config.yaml
d_shared_expert: 0
moe_layers: [0, 2, 4, 6, 8, 10, 12, 14, 16, 18]
norm_place: "pre"
rope_theta: 10000.0
decay_fraction: 1.0
train_tokens: 532600000
Below are experts of layer 10 (counted from 0) of a mixture-of-experts language model. Rows are named router (the router's row for the expert), up (a neuron's input weights, with its number) and show model dimensions 0-223. Each number is 200 + 20 x the weight over its row's rms, rounded and kept within 0 to 999.
After each expert's rows: "comes after" lists some tokens at least twice as common just before its tokens as in all text; "mostly gets" lists some tokens that are sent to it at least half of the time. This comes from a sample of Wikipedia text that the model never trained on. Tokens count by the router's weight.

# expert 21
router,218,158,186,200,170,221,213,201,216,199,190,143,193,192,204,190,186,188,184,202,205,222,183,236,189,205,190,191,211,233,173,219,215,203,202,186,168,184,208,191,217,159,197,207,206,199,170,209,182,223,216,182,203,178,210,191,163,239,187,170,213,173,213,182,194,214,198,214,177,195,192,203,197,177,207,204,168,207,187,221,197,192,215,216,195,231,200,199,256,187,181,178,204,188,198,198,203,233,196,186,243,214,171,190,211,183,215,188,184,213,204,208,231,222,175,218,221,227,186,228,221,190,173,219,189,193,232,189,183,191,214,188,208,204,233,156,204,230,194,152,214,207,202,186,196,193,185,244,208,220,192,180,206,230,212,188,189,192,175,194,200,205,221,232,243,205,238,183,172,203,216,188,176,190,205,196,205,187,216,199,187,186,210,244,202,181,197,216,180,191,228,226,221,232,207,165,216,213,241,208,227,214,178,211,195,223,212,152,210,232,169,206,171,185,172,174,181,220,169,202,191,178,217,202
up0,234,203,204,216,217,206,201,191,178,200,214,195,167,202,202,188,201,213,183,219,188,203,172,226,207,208,224,189,187,162,176,187,248,210,166,179,197,187,187,215,187,199,138,192,184,200,203,194,224,230,218,200,211,215,167,227,198,186,200,167,215,205,165,205,230,231,193,191,212,192,227,167,167,195,202,223,210,185,180,161,207,217,254,206,201,166,205,229,217,237,220,197,200,207,220,214,225,181,218,231,205,166,219,210,187,202,212,232,188,204,216,178,207,192,211,169,183,212,216,192,207,197,188,196,206,223,188,175,246,195,215,186,233,207,166,205,259,196,169,188,171,141,193,198,206,219,189,203,186,182,214,174,220,192,211,194,202,210,196,207,195,206,183,200,188,204,210,202,195,178,184,192,190,203,186,164,221,193,208,158,195,200,231,173,188,182,145,197,210,212,174,163,209,172,200,230,233,193,205,216,181,207,218,199,201,191,221,221,196,215,202,228,213,213,185,177,206,218,199,165,207,205,229,193
up1,222,176,204,163,210,192,192,182,182,207,196,208,225,245,179,190,232,206,185,232,227,198,203,196,224,207,220,185,230,183,191,205,173,216,204,178,223,171,200,206,223,215,244,208,203,181,179,201,219,186,217,194,221,211,202,172,200,207,179,183,181,205,186,213,178,177,200,184,222,194,198,184,202,209,160,183,220,192,212,213,209,202,171,208,183,185,197,240,184,249,196,196,170,202,192,184,158,193,198,198,221,199,202,207,161,214,204,186,190,186,235,198,159,186,203,215,225,214,206,198,185,200,188,179,216,196,217,175,154,252,205,195,207,209,213,218,172,204,209,200,171,199,178,199,209,181,237,177,181,175,192,237,150,153,203,205,205,220,219,202,167,240,191,201,208,191,186,187,227,205,214,199,197,211,178,204,221,194,187,226,180,165,194,179,170,202,230,211,214,180,224,194,183,216,188,229,179,173,195,177,221,212,208,228,204,196,219,223,189,192,209,193,230,234,244,210,238,210,248,233,192,198,200,207
up2,176,181,225,215,219,187,183,220,197,193,179,181,173,194,234,193,201,188,194,182,216,219,217,220,213,253,194,201,177,199,200,199,242,246,159,171,170,195,196,222,195,196,158,189,183,235,223,214,152,197,171,220,187,179,190,217,199,207,225,201,178,209,190,233,216,191,210,223,202,171,135,142,222,190,195,205,181,177,220,206,197,237,206,191,198,202,214,200,199,205,240,184,217,217,200,190,199,166,164,209,187,180,199,192,211,206,145,207,199,240,174,246,203,212,230,200,213,214,194,209,193,226,194,189,190,167,186,159,208,215,206,216,207,191,221,209,196,203,198,219,208,233,194,198,174,222,201,164,214,206,200,214,174,238,214,217,202,177,226,191,177,200,206,196,205,204,187,214,198,184,204,213,211,208,181,194,196,200,205,164,205,212,199,181,182,225,186,194,189,223,241,206,206,211,155,203,202,166,213,205,175,196,198,200,178,206,217,195,176,206,234,210,209,213,186,213,187,180,194,163,199,194,222,227
up3,202,180,193,200,198,171,218,185,201,188,197,180,228,218,202,226,210,188,230,168,203,210,174,174,188,181,233,194,216,230,201,207,209,156,195,226,223,192,202,192,161,192,222,187,182,204,203,207,195,220,175,199,156,215,184,270,170,223,208,233,200,212,231,203,199,212,170,219,195,200,210,189,187,181,183,207,203,200,192,201,238,185,192,203,196,225,201,189,185,187,185,203,233,194,195,209,216,207,192,208,210,209,231,200,239,238,208,186,213,222,239,216,200,200,191,204,212,186,219,213,191,183,245,203,224,177,200,206,218,157,189,210,198,190,182,186,253,155,195,188,212,213,214,171,186,207,217,184,214,219,165,256,165,239,170,204,223,217,168,194,197,185,193,213,157,221,216,169,200,164,197,219,201,177,195,197,183,169,175,188,210,211,187,231,164,189,174,192,218,206,204,201,179,199,193,223,169,200,186,211,214,186,212,188,198,207,233,200,214,216,156,200,196,195,204,190,223,214,185,180,184,217,196,229
comes after: ".", "-", "200", "201", "°", ":"
mostly gets: "000 ", "00 ", "km ", "N ", "mm ", "million "

# expert 27
router,200,203,227,230,220,222,215,212,178,157,186,216,174,169,192,235,190,203,175,211,190,206,180,176,180,181,238,226,231,218,224,171,184,212,199,183,195,203,152,190,209,197,214,221,210,192,172,203,187,200,184,218,180,184,206,230,205,231,184,223,211,177,212,155,198,205,197,230,199,195,239,189,210,161,205,230,209,195,224,221,189,199,231,184,216,188,214,247,181,206,216,177,192,219,208,213,170,192,171,209,190,212,200,178,204,182,232,215,209,169,162,218,179,154,217,200,202,195,200,234,180,189,185,200,192,203,216,209,246,162,195,207,175,214,187,231,240,229,194,207,174,170,219,194,231,157,196,209,219,166,218,177,158,220,214,214,186,197,206,210,194,196,220,199,187,189,194,208,187,224,188,217,198,193,201,193,194,210,208,204,207,212,236,184,164,217,183,200,197,187,172,196,183,221,220,202,219,193,215,156,186,227,220,188,228,221,215,222,188,190,203,160,193,209,177,199,210,186,178,201,230,194,174,205
up0,211,187,174,191,189,193,207,183,199,197,214,189,210,206,198,167,208,205,232,234,218,189,156,174,192,232,245,178,212,235,185,202,212,193,173,236,207,213,185,197,233,215,174,192,203,250,167,199,213,193,187,210,210,242,182,176,191,171,170,177,229,170,187,199,199,180,203,191,221,215,182,201,224,212,183,189,216,177,173,152,189,202,206,200,202,193,199,194,210,195,211,202,213,222,173,201,220,182,171,198,194,172,183,187,195,222,211,162,219,189,186,218,225,189,186,195,181,208,197,210,213,207,212,216,211,184,220,179,182,213,196,193,166,200,223,182,210,188,197,243,211,201,213,231,192,212,203,197,214,201,188,240,228,185,191,200,243,200,196,177,216,185,226,211,187,209,228,175,170,213,186,184,166,196,204,206,214,186,200,176,204,188,227,202,188,172,217,212,224,176,185,207,196,135,194,179,242,205,214,199,178,217,234,175,243,241,190,202,176,235,179,189,205,185,239,214,182,230,185,233,190,205,179,196
up1,201,252,201,189,202,185,219,204,202,212,227,186,190,188,199,175,210,178,228,199,155,169,177,230,183,228,215,175,202,227,206,195,210,184,204,233,213,192,221,179,235,202,178,219,184,181,192,173,197,185,192,186,156,167,180,225,183,208,201,158,193,184,216,203,179,215,207,202,210,165,187,221,190,183,192,173,220,197,215,221,203,193,192,168,199,183,211,196,208,181,199,246,219,187,206,218,172,238,200,214,199,195,198,204,212,179,175,189,216,197,230,208,127,199,246,190,183,190,215,203,193,220,186,191,201,200,185,196,203,216,231,211,178,197,193,212,219,197,216,211,182,181,222,202,202,196,208,202,195,231,151,211,179,182,192,203,217,211,198,224,186,151,178,196,176,228,177,205,220,202,202,190,203,219,229,222,236,231,184,161,211,181,164,230,195,204,180,229,226,220,196,217,223,178,184,191,195,214,225,203,206,176,196,195,188,194,191,199,210,207,202,230,190,225,183,211,213,217,188,174,189,207,166,133
up2,180,198,198,233,206,195,185,215,201,194,231,173,225,192,170,176,189,206,199,196,238,196,213,222,214,222,199,239,212,211,206,214,209,198,195,175,166,215,194,212,206,189,183,178,180,165,178,186,227,159,193,200,155,212,186,208,216,199,195,207,193,239,210,194,209,165,227,185,220,205,198,193,253,236,190,193,162,177,183,183,209,253,220,239,209,225,166,180,171,189,190,186,218,195,199,216,145,189,187,204,205,214,229,179,171,210,187,175,198,210,204,176,200,187,228,204,209,192,222,197,184,203,200,181,238,192,215,182,214,199,159,200,205,186,173,232,203,201,195,184,201,182,240,200,220,201,191,162,218,193,177,211,223,222,196,220,198,241,230,222,202,184,182,204,195,158,209,197,198,216,212,194,209,219,251,162,203,183,198,178,197,207,203,203,179,214,214,202,223,223,156,155,227,202,190,180,192,201,212,173,206,206,216,208,207,221,215,187,210,214,191,199,193,212,207,178,181,217,179,200,178,221,191,160
up3,187,209,195,200,224,204,238,218,188,200,210,234,190,230,199,191,215,181,211,202,192,210,234,192,231,227,200,226,213,229,195,230,210,212,212,188,186,199,190,214,215,214,167,188,203,182,231,203,192,208,262,212,208,213,193,195,155,206,225,184,211,188,167,193,221,188,167,194,197,167,218,202,163,180,215,205,202,197,185,184,181,202,191,181,239,194,190,208,194,168,163,189,178,191,184,182,195,190,200,198,204,224,179,233,178,203,197,178,165,209,241,207,204,181,219,177,159,178,193,210,208,199,200,138,213,223,175,151,222,212,216,217,198,243,213,204,186,192,193,221,183,202,209,180,191,212,207,186,201,192,206,214,186,224,180,223,216,201,205,201,201,206,196,184,193,216,208,197,184,244,168,236,183,218,177,225,202,223,182,211,195,218,189,200,217,195,231,186,191,197,198,225,220,155,172,188,187,209,164,199,180,139,180,179,207,173,205,216,218,221,213,185,231,182,208,191,202,235,167,214,221,231,186,220
comes after: "| ", "(", "; ", "•; ", "/ ", "\" "
mostly gets: "•; ", "Yes ", "sq ", "southern ", "northern ", "Result "

# expert 11
router,195,216,221,171,189,189,200,211,198,219,228,205,207,176,162,225,219,182,220,188,197,176,199,201,213,164,214,212,230,173,209,189,175,203,174,184,245,199,233,194,196,203,221,186,228,205,209,209,214,175,179,213,151,179,215,183,201,186,248,225,204,210,215,179,162,168,243,226,232,179,198,219,198,203,191,196,190,204,228,214,202,207,196,204,210,223,209,177,208,197,174,186,199,229,173,172,183,224,207,175,173,203,209,207,196,204,198,163,246,173,205,205,218,182,208,181,189,197,187,207,173,199,222,249,205,184,176,208,226,202,183,226,187,173,209,223,163,170,195,216,189,222,206,211,231,222,197,205,221,182,178,198,162,197,185,215,210,182,174,239,206,162,174,173,185,200,193,195,228,187,192,217,221,196,191,178,212,188,223,178,194,204,179,223,215,194,179,213,207,201,207,182,154,213,198,216,169,188,202,216,169,184,223,195,196,189,160,227,235,220,229,169,216,207,228,217,196,199,187,217,213,228,219,225
up0,178,169,166,181,175,200,177,188,182,201,228,200,214,185,211,182,204,201,196,190,203,196,167,237,209,195,241,217,213,219,177,209,203,184,184,203,191,203,224,228,195,157,195,192,198,170,191,201,196,202,207,174,162,174,175,221,212,203,201,223,186,176,195,226,189,201,208,205,198,195,208,199,170,227,203,208,201,214,219,199,174,194,210,219,139,206,204,178,230,148,205,197,233,206,190,193,180,201,204,181,181,199,245,194,217,218,202,203,183,172,218,228,207,208,195,242,185,228,209,201,174,167,212,172,221,194,185,202,225,234,182,195,180,197,201,199,203,194,150,195,164,223,197,199,191,198,215,227,208,215,186,202,233,236,172,190,240,217,204,205,194,226,207,200,223,200,219,208,215,221,191,235,214,223,226,214,223,184,205,227,193,171,204,197,210,187,204,211,198,206,187,227,215,182,200,196,203,164,186,233,194,200,217,176,186,183,251,139,201,212,224,173,175,201,194,251,167,193,195,231,189,187,177,188
up1,157,206,218,222,237,229,235,202,193,154,235,194,185,191,189,174,175,205,208,205,209,188,204,178,180,215,218,219,199,223,176,207,205,224,244,203,223,205,218,177,212,194,199,211,180,182,225,177,233,205,201,217,209,198,186,209,179,207,224,215,178,170,205,207,200,153,212,162,209,224,171,191,192,199,180,172,217,197,184,193,171,159,218,186,185,187,202,165,195,220,214,201,211,207,176,194,197,198,208,186,217,206,197,201,178,192,177,207,212,160,207,213,173,226,203,205,206,209,172,203,205,160,239,219,195,181,176,229,198,195,211,229,171,201,216,163,191,196,178,184,192,171,163,211,207,254,181,200,180,211,212,207,175,172,182,243,192,203,198,172,196,160,186,224,217,227,209,198,202,187,205,176,215,208,210,229,220,190,242,193,213,230,200,186,181,199,180,198,199,183,218,222,219,209,179,198,184,227,212,250,157,178,204,200,192,220,191,214,231,222,212,210,163,227,218,203,202,179,208,209,217,211,212,223
up2,200,199,214,227,169,221,175,261,213,220,222,218,211,196,207,185,193,169,197,218,193,234,169,208,200,197,217,210,223,219,203,215,182,188,193,191,230,182,192,212,188,173,193,189,243,176,233,202,180,220,178,220,202,189,220,196,172,212,203,205,173,226,237,180,232,182,211,195,203,204,188,207,212,201,196,177,244,189,209,205,200,211,189,201,180,193,195,189,198,218,203,201,231,212,199,183,167,194,180,158,176,201,195,189,187,207,212,200,210,196,234,200,240,186,235,207,167,240,171,210,194,225,177,171,200,208,173,188,149,184,178,193,200,214,209,138,197,244,174,185,227,199,211,207,221,226,192,172,184,215,196,219,185,191,208,195,204,218,166,210,200,175,210,217,217,230,198,162,236,242,189,224,199,209,203,198,223,197,195,169,172,179,189,165,182,214,202,194,201,201,225,178,202,214,195,154,188,206,179,195,212,169,194,181,171,191,217,203,196,208,206,204,210,211,200,219,221,203,193,228,250,213,176,208
up3,230,187,204,171,168,218,164,211,176,184,230,205,210,178,213,179,204,170,193,204,211,240,187,209,175,217,232,240,206,194,195,193,221,196,180,223,170,220,222,188,185,189,191,201,212,189,187,204,191,228,216,237,200,229,199,195,193,170,203,174,195,217,234,210,227,187,239,172,187,193,164,219,190,194,184,222,202,221,213,181,205,193,196,240,213,197,222,207,207,217,201,222,196,230,166,194,189,211,194,187,246,206,217,170,159,208,197,248,235,186,229,216,217,210,197,202,196,214,145,197,225,215,198,183,215,243,208,239,217,202,180,210,182,214,172,215,217,214,186,198,212,183,186,194,210,188,184,203,214,195,174,240,192,165,172,188,219,174,197,212,196,178,181,180,196,192,216,176,178,247,168,194,233,211,213,208,201,191,199,223,174,181,176,214,189,213,178,178,201,204,218,210,200,203,204,212,210,220,180,208,189,146,201,208,157,200,209,193,222,197,205,192,194,185,184,181,184,220,216,171,160,222,188,217
comes after: "the ", "of ", "- ", ", ", ": ", "in "
mostly gets: "Kh", "Qu", "Ab", "Bh", "Az", "Moh"

# expert 7
router,214,190,220,195,195,221,228,190,194,261,188,204,216,204,198,201,159,229,188,204,200,189,205,220,192,181,178,220,176,192,232,206,173,229,192,186,191,195,177,186,186,188,210,149,192,206,207,196,204,199,233,208,198,165,200,179,179,202,234,233,202,193,205,190,205,224,212,254,205,225,210,220,211,196,232,201,215,199,176,228,184,180,204,187,228,238,226,228,173,170,206,224,211,190,181,210,223,194,204,203,210,198,219,191,196,206,201,198,238,206,196,203,222,153,214,181,213,228,215,196,214,206,196,192,188,181,194,206,214,186,176,209,227,187,192,216,234,173,186,154,177,213,211,172,211,190,184,157,202,199,169,200,216,186,219,209,173,189,227,179,245,182,216,240,193,206,198,184,205,195,189,224,157,191,161,201,170,229,186,170,194,208,226,184,186,202,185,196,196,224,203,207,199,212,210,194,229,175,216,179,191,229,188,188,249,198,221,203,190,190,180,184,198,227,171,225,197,186,192,149,215,167,177,203
up0,197,197,156,222,193,170,226,198,193,185,216,190,161,226,219,198,234,193,215,209,252,156,183,242,183,207,200,205,218,197,161,210,218,192,183,202,199,167,221,189,212,191,207,203,192,205,203,222,249,229,207,175,202,204,213,182,211,219,188,237,182,173,193,191,207,196,182,237,223,224,193,207,212,217,198,200,209,196,223,189,184,189,170,182,194,174,160,179,194,205,190,209,213,178,174,136,207,217,206,203,180,198,185,199,213,196,243,157,204,194,181,210,233,227,195,160,234,197,213,190,207,206,212,223,172,201,204,176,185,215,188,199,206,223,208,219,207,201,202,192,192,174,214,196,196,211,210,181,228,175,203,170,185,196,204,229,209,230,185,206,226,182,188,182,198,196,203,182,228,207,191,203,196,225,189,194,205,226,218,144,229,203,184,207,209,222,213,203,224,192,204,193,195,212,175,217,214,236,210,205,199,181,161,201,203,206,178,202,248,206,211,206,211,138,194,202,191,222,183,162,185,215,170,166
up1,206,190,217,172,225,207,221,220,203,212,214,217,201,207,173,195,208,199,215,195,170,225,203,179,215,242,204,175,193,183,162,205,204,204,213,217,221,171,232,205,194,257,183,184,175,194,152,194,203,182,184,211,204,220,249,209,209,191,176,167,197,204,221,203,187,190,237,221,191,202,192,187,226,198,191,225,162,178,220,211,227,220,171,171,197,202,209,175,251,208,198,211,204,218,200,201,209,203,233,197,215,236,158,195,173,206,222,215,156,195,215,217,224,173,181,234,230,216,194,172,182,193,224,239,205,178,215,201,149,199,200,208,217,203,198,195,211,186,202,183,230,211,202,205,176,181,197,214,197,207,243,229,202,234,241,207,226,196,204,158,182,204,171,198,204,202,233,195,205,190,195,174,161,206,149,198,202,246,180,191,193,197,197,205,195,217,219,200,206,191,197,204,211,193,206,206,171,168,174,188,208,181,174,198,198,217,223,198,213,208,182,207,209,199,203,171,201,191,218,186,171,220,217,181
up2,217,217,198,209,210,184,177,202,189,201,219,197,184,205,219,226,182,209,192,161,206,188,201,171,196,189,209,199,179,170,221,226,225,220,177,202,189,169,147,221,185,214,171,240,214,188,176,193,151,200,193,192,215,204,190,194,159,204,212,169,187,217,189,198,199,190,183,176,186,184,188,223,178,214,221,184,203,170,192,203,246,232,183,209,168,199,195,217,199,216,174,167,169,202,219,193,230,200,204,201,160,200,168,217,198,215,185,191,206,217,220,186,188,244,247,202,195,188,222,214,222,188,218,212,192,228,237,232,180,198,225,207,148,216,213,193,200,183,226,202,213,225,226,162,217,193,180,191,206,197,210,218,190,189,183,219,219,202,203,200,195,207,186,191,164,200,214,212,228,226,183,186,199,189,212,153,183,208,184,206,212,197,189,213,199,220,183,213,170,194,192,209,254,200,149,203,179,240,183,214,230,185,185,193,203,208,191,226,181,210,208,179,213,218,207,207,202,219,149,233,233,194,190,209
up3,179,200,186,191,203,202,221,197,176,192,187,217,233,222,218,193,202,204,206,206,183,195,169,200,210,237,198,207,184,206,216,219,197,195,194,222,186,212,212,187,193,202,225,200,200,130,227,223,230,194,169,211,198,176,174,187,203,220,178,203,195,218,209,166,194,232,196,174,203,228,232,212,222,169,203,175,205,231,210,219,193,177,158,218,196,206,205,170,175,208,215,215,202,199,211,191,203,161,220,169,210,139,218,191,171,198,175,192,199,194,197,221,198,186,196,222,216,201,177,229,206,180,259,214,181,255,220,181,222,177,208,176,200,238,212,177,204,204,204,216,181,180,218,213,212,240,214,176,198,187,217,216,211,177,201,199,198,175,169,222,208,144,225,211,225,182,159,178,195,192,239,207,195,196,192,215,200,179,195,187,213,178,178,221,190,174,190,189,211,189,239,186,181,215,170,159,194,220,198,234,182,188,191,195,209,194,193,198,190,223,203,237,188,176,205,208,191,215,185,181,223,203,187,211
comes after: "| ", "–", "\n", "-", ":", "W"
mostly gets: "collec", "follow", "|---|---|---|---", "fail", "tradi", "Top "

# expert 29
router,213,200,206,174,182,204,218,214,184,199,198,177,208,185,216,219,220,184,233,153,182,192,173,193,212,209,214,208,187,217,214,187,215,218,178,219,203,203,192,196,166,201,194,203,238,222,197,125,150,189,187,195,184,204,196,207,223,212,227,180,213,256,171,224,181,200,194,204,182,191,204,193,209,194,214,175,197,223,204,211,211,218,172,212,232,231,204,217,188,235,219,214,192,213,238,208,236,188,153,187,161,185,164,229,221,200,187,211,220,197,220,240,154,204,227,203,190,213,188,203,199,244,212,221,187,212,217,231,207,203,225,184,176,216,197,217,206,181,203,223,189,168,170,172,169,193,199,202,208,209,195,224,201,234,196,219,210,196,162,172,219,206,209,181,152,193,201,208,221,186,206,192,234,202,190,229,193,180,190,186,241,207,196,209,202,206,169,225,216,197,199,207,218,222,209,186,173,218,199,173,191,200,195,193,217,219,200,176,183,164,227,200,161,194,194,204,184,204,208,216,205,221,180,193
up0,249,169,208,217,184,152,192,189,259,190,203,202,225,219,235,183,209,162,232,199,142,184,173,199,182,157,202,185,173,211,213,176,222,190,199,168,220,198,201,220,189,193,162,225,188,194,198,198,217,207,229,191,218,203,232,217,205,181,189,197,213,219,202,215,223,192,201,191,208,211,193,166,204,173,218,170,241,213,222,189,213,188,141,198,200,238,213,198,202,212,201,192,227,205,195,184,233,213,203,196,203,206,201,189,196,213,199,165,199,203,210,223,239,219,175,221,211,226,192,201,202,210,230,221,221,155,184,213,190,179,211,211,232,188,183,158,170,233,194,226,223,209,219,191,182,166,204,181,211,228,204,225,181,183,184,209,193,204,175,208,189,186,209,208,186,188,204,211,191,205,192,189,178,192,200,186,208,167,207,162,204,199,196,195,209,190,171,182,157,189,205,196,182,188,184,202,181,184,172,206,216,225,198,207,189,201,239,203,226,212,221,186,227,186,191,245,198,189,236,208,183,197,194,180
up1,228,192,215,207,246,206,193,236,193,211,206,177,240,205,175,188,163,174,184,193,214,218,206,223,218,201,216,203,208,232,200,201,179,185,219,217,174,176,197,200,208,237,180,202,169,239,200,226,188,205,173,178,221,206,190,223,202,172,186,154,139,208,205,231,183,211,182,195,198,198,209,215,183,190,228,219,249,187,234,236,191,191,214,212,225,180,209,188,216,215,197,202,192,209,243,177,181,228,217,207,186,199,192,212,186,174,202,192,186,168,202,180,188,215,198,192,185,187,211,193,193,188,200,219,244,194,223,193,198,218,218,179,193,213,180,188,214,211,226,186,186,218,189,221,196,191,197,190,196,213,228,229,179,187,199,215,198,220,178,196,236,219,191,204,178,196,199,150,212,202,233,170,238,205,209,200,210,187,182,220,200,198,191,254,199,175,181,190,158,195,196,224,189,176,205,185,207,217,150,175,186,206,202,240,165,176,202,187,208,203,182,193,182,188,223,182,187,215,223,211,203,179,151,196
up2,193,169,199,225,189,189,202,195,205,195,205,240,185,194,183,199,210,198,220,231,165,175,228,241,169,238,192,186,204,179,206,182,232,186,208,196,218,164,181,209,181,205,222,210,204,224,206,225,196,170,233,201,181,199,234,196,213,218,222,185,182,217,221,214,191,173,188,214,197,217,197,186,180,195,212,184,222,226,207,211,172,209,190,157,209,210,154,178,164,172,212,191,213,211,202,197,176,185,191,190,211,214,230,184,201,171,173,211,189,197,201,192,225,217,202,173,192,210,223,193,210,205,235,159,211,198,208,215,192,224,220,210,203,226,184,196,208,190,202,188,211,189,180,225,207,179,203,153,214,195,211,198,235,246,188,202,183,202,217,183,191,210,208,184,203,198,162,192,226,170,236,235,221,216,212,188,226,198,158,222,193,193,239,198,172,237,182,197,172,231,216,194,196,181,184,194,166,198,164,192,209,188,192,210,149,206,196,246,187,205,175,217,230,166,200,229,193,177,226,201,177,222,204,225
up3,196,211,210,178,223,198,187,204,197,200,188,193,206,221,186,203,203,182,181,187,218,202,206,180,172,228,223,231,179,223,179,215,213,218,207,211,188,227,189,200,205,187,163,252,184,182,165,220,226,209,195,230,192,175,173,198,216,202,226,198,214,165,222,206,201,189,242,169,170,195,200,183,175,225,205,172,216,190,212,185,196,242,195,174,192,208,166,176,208,235,185,208,225,251,185,210,193,180,211,186,195,200,222,194,207,183,171,225,179,170,217,191,198,220,186,216,216,207,208,208,183,199,202,216,197,159,206,167,229,210,196,193,184,200,155,208,185,221,224,211,224,213,229,187,196,221,205,156,186,169,188,191,179,183,195,194,193,213,243,192,157,188,239,187,225,181,195,187,185,215,177,185,188,224,187,220,194,154,221,229,210,209,197,200,193,230,197,193,221,173,200,209,236,214,197,187,209,214,195,191,207,183,159,239,182,159,224,208,239,213,198,164,210,178,216,214,182,212,191,195,213,165,226,199
comes after: "of ", "'", ". ", "in ", "for ", "with "
mostly gets: "The ", "their ", "the ", "his ", "two ", "new "

# expert 23
router,204,170,229,197,177,181,214,185,162,202,219,226,205,221,202,224,220,236,236,156,203,189,200,174,228,200,179,185,235,174,209,219,195,203,201,176,210,199,207,196,201,212,209,198,193,196,176,200,202,234,153,181,166,188,172,232,234,199,219,187,228,205,184,190,179,209,220,164,196,200,232,189,184,198,210,178,188,192,204,199,209,202,204,198,182,182,239,213,199,234,186,193,228,259,204,208,205,186,212,195,158,238,197,207,169,227,202,188,230,169,173,211,176,183,233,198,193,204,207,209,170,200,205,161,175,211,197,226,188,179,211,202,154,232,174,223,172,164,221,206,168,220,214,175,232,229,214,169,207,179,202,222,204,209,175,200,213,167,201,191,182,184,237,229,164,205,232,200,188,179,211,210,185,199,199,224,186,187,190,228,220,213,201,170,207,197,193,219,213,210,183,192,215,194,229,211,176,181,187,243,226,206,206,207,211,213,201,196,218,196,216,186,181,211,202,184,202,184,202,180,177,216,192,180
up0,242,224,216,169,210,223,180,218,170,200,205,191,210,214,222,207,238,184,188,218,225,214,203,212,206,214,189,179,208,200,186,224,219,194,205,214,180,163,186,171,195,211,212,213,174,192,221,206,178,222,227,204,193,201,195,186,186,214,205,220,172,197,209,202,183,211,214,214,213,155,174,188,200,182,199,209,218,197,198,198,154,219,218,181,174,208,197,229,168,211,183,206,194,205,209,176,193,212,225,226,212,181,187,196,242,196,205,171,226,190,197,193,200,206,211,169,181,214,197,210,165,200,261,219,201,175,203,220,206,245,215,203,205,212,199,200,200,209,219,222,164,192,191,156,186,206,213,182,215,144,142,195,200,179,207,192,206,212,191,218,170,152,173,236,220,142,175,235,251,190,158,214,194,191,199,195,221,213,197,196,229,188,190,183,189,211,198,190,194,199,199,214,201,194,191,229,200,220,190,209,214,196,189,204,176,204,247,224,190,209,164,203,184,229,194,174,206,227,202,178,208,205,214,188
up1,167,189,209,157,224,200,223,220,141,193,205,226,205,208,220,200,219,207,210,194,180,187,190,193,203,204,187,202,181,183,211,184,220,211,225,201,207,221,164,235,159,174,206,228,199,184,186,196,190,205,197,220,179,220,197,221,184,193,192,249,211,213,181,222,224,208,203,227,218,195,180,192,173,221,182,160,158,197,214,171,209,186,208,218,185,201,171,175,142,197,173,177,206,206,226,219,182,183,210,215,190,194,227,203,192,221,182,216,202,176,211,218,193,176,213,181,224,179,207,199,216,190,200,205,215,188,196,187,208,191,215,197,211,191,158,203,187,191,180,202,195,207,199,208,205,214,170,170,187,204,200,222,240,221,161,225,202,215,245,185,174,192,188,210,201,179,191,197,205,181,185,191,223,249,228,185,217,233,199,180,210,222,243,202,196,208,208,213,193,171,164,181,210,174,187,174,207,176,184,230,159,190,226,189,232,191,167,184,206,196,214,194,177,194,170,227,228,222,198,164,193,234,219,212
up2,190,186,203,210,204,186,195,235,195,170,207,178,231,213,229,181,210,235,220,209,219,212,224,198,176,210,209,190,192,159,193,203,220,224,211,177,244,208,224,197,207,229,212,208,181,231,193,208,196,192,196,212,181,198,195,195,227,200,216,201,167,195,156,207,202,174,218,225,216,194,195,175,206,198,227,174,172,202,190,213,190,226,220,186,169,196,182,195,195,174,187,198,206,209,188,223,180,165,185,216,191,240,238,212,164,205,166,249,207,186,200,208,194,205,168,177,194,188,219,197,203,209,198,199,222,229,184,157,220,197,168,206,185,206,174,190,186,201,184,204,200,188,220,168,217,225,207,191,186,204,188,229,201,229,175,199,147,224,217,259,196,211,188,191,194,185,225,185,221,203,206,200,181,226,186,180,211,203,162,225,203,180,238,185,172,177,175,206,192,217,197,186,194,195,227,194,176,207,192,207,210,223,227,211,158,220,202,221,183,212,212,199,209,166,231,160,166,224,212,212,163,231,185,170
up3,191,204,193,225,207,208,192,237,181,204,207,194,232,216,231,184,211,216,222,184,186,219,174,204,227,208,177,190,223,223,166,183,180,193,223,200,216,205,221,205,215,207,210,234,184,203,140,213,220,178,221,202,186,226,199,220,189,217,194,193,204,198,192,180,214,205,216,217,199,216,195,201,198,200,168,153,191,200,219,215,192,223,215,162,180,184,187,167,238,203,219,230,221,191,243,206,191,185,253,184,220,210,226,206,209,220,192,210,200,209,199,192,212,178,174,188,174,176,181,174,203,142,213,201,218,217,237,190,160,196,218,232,180,193,205,181,220,223,217,176,238,211,205,191,199,207,172,235,184,198,179,228,184,229,217,176,213,196,204,247,197,221,177,195,194,202,219,189,222,198,177,221,193,220,213,195,201,198,183,184,180,172,183,190,177,202,218,219,183,191,232,216,191,174,200,230,156,171,191,219,158,176,181,205,209,210,182,181,210,221,195,190,183,197,192,182,211,214,160,188,165,214,227,182
comes after: ", ", "in ", "as ", "to ", "was ", "In "
mostly gets: "but ", "and ", "they ", "she ", "there ", "he "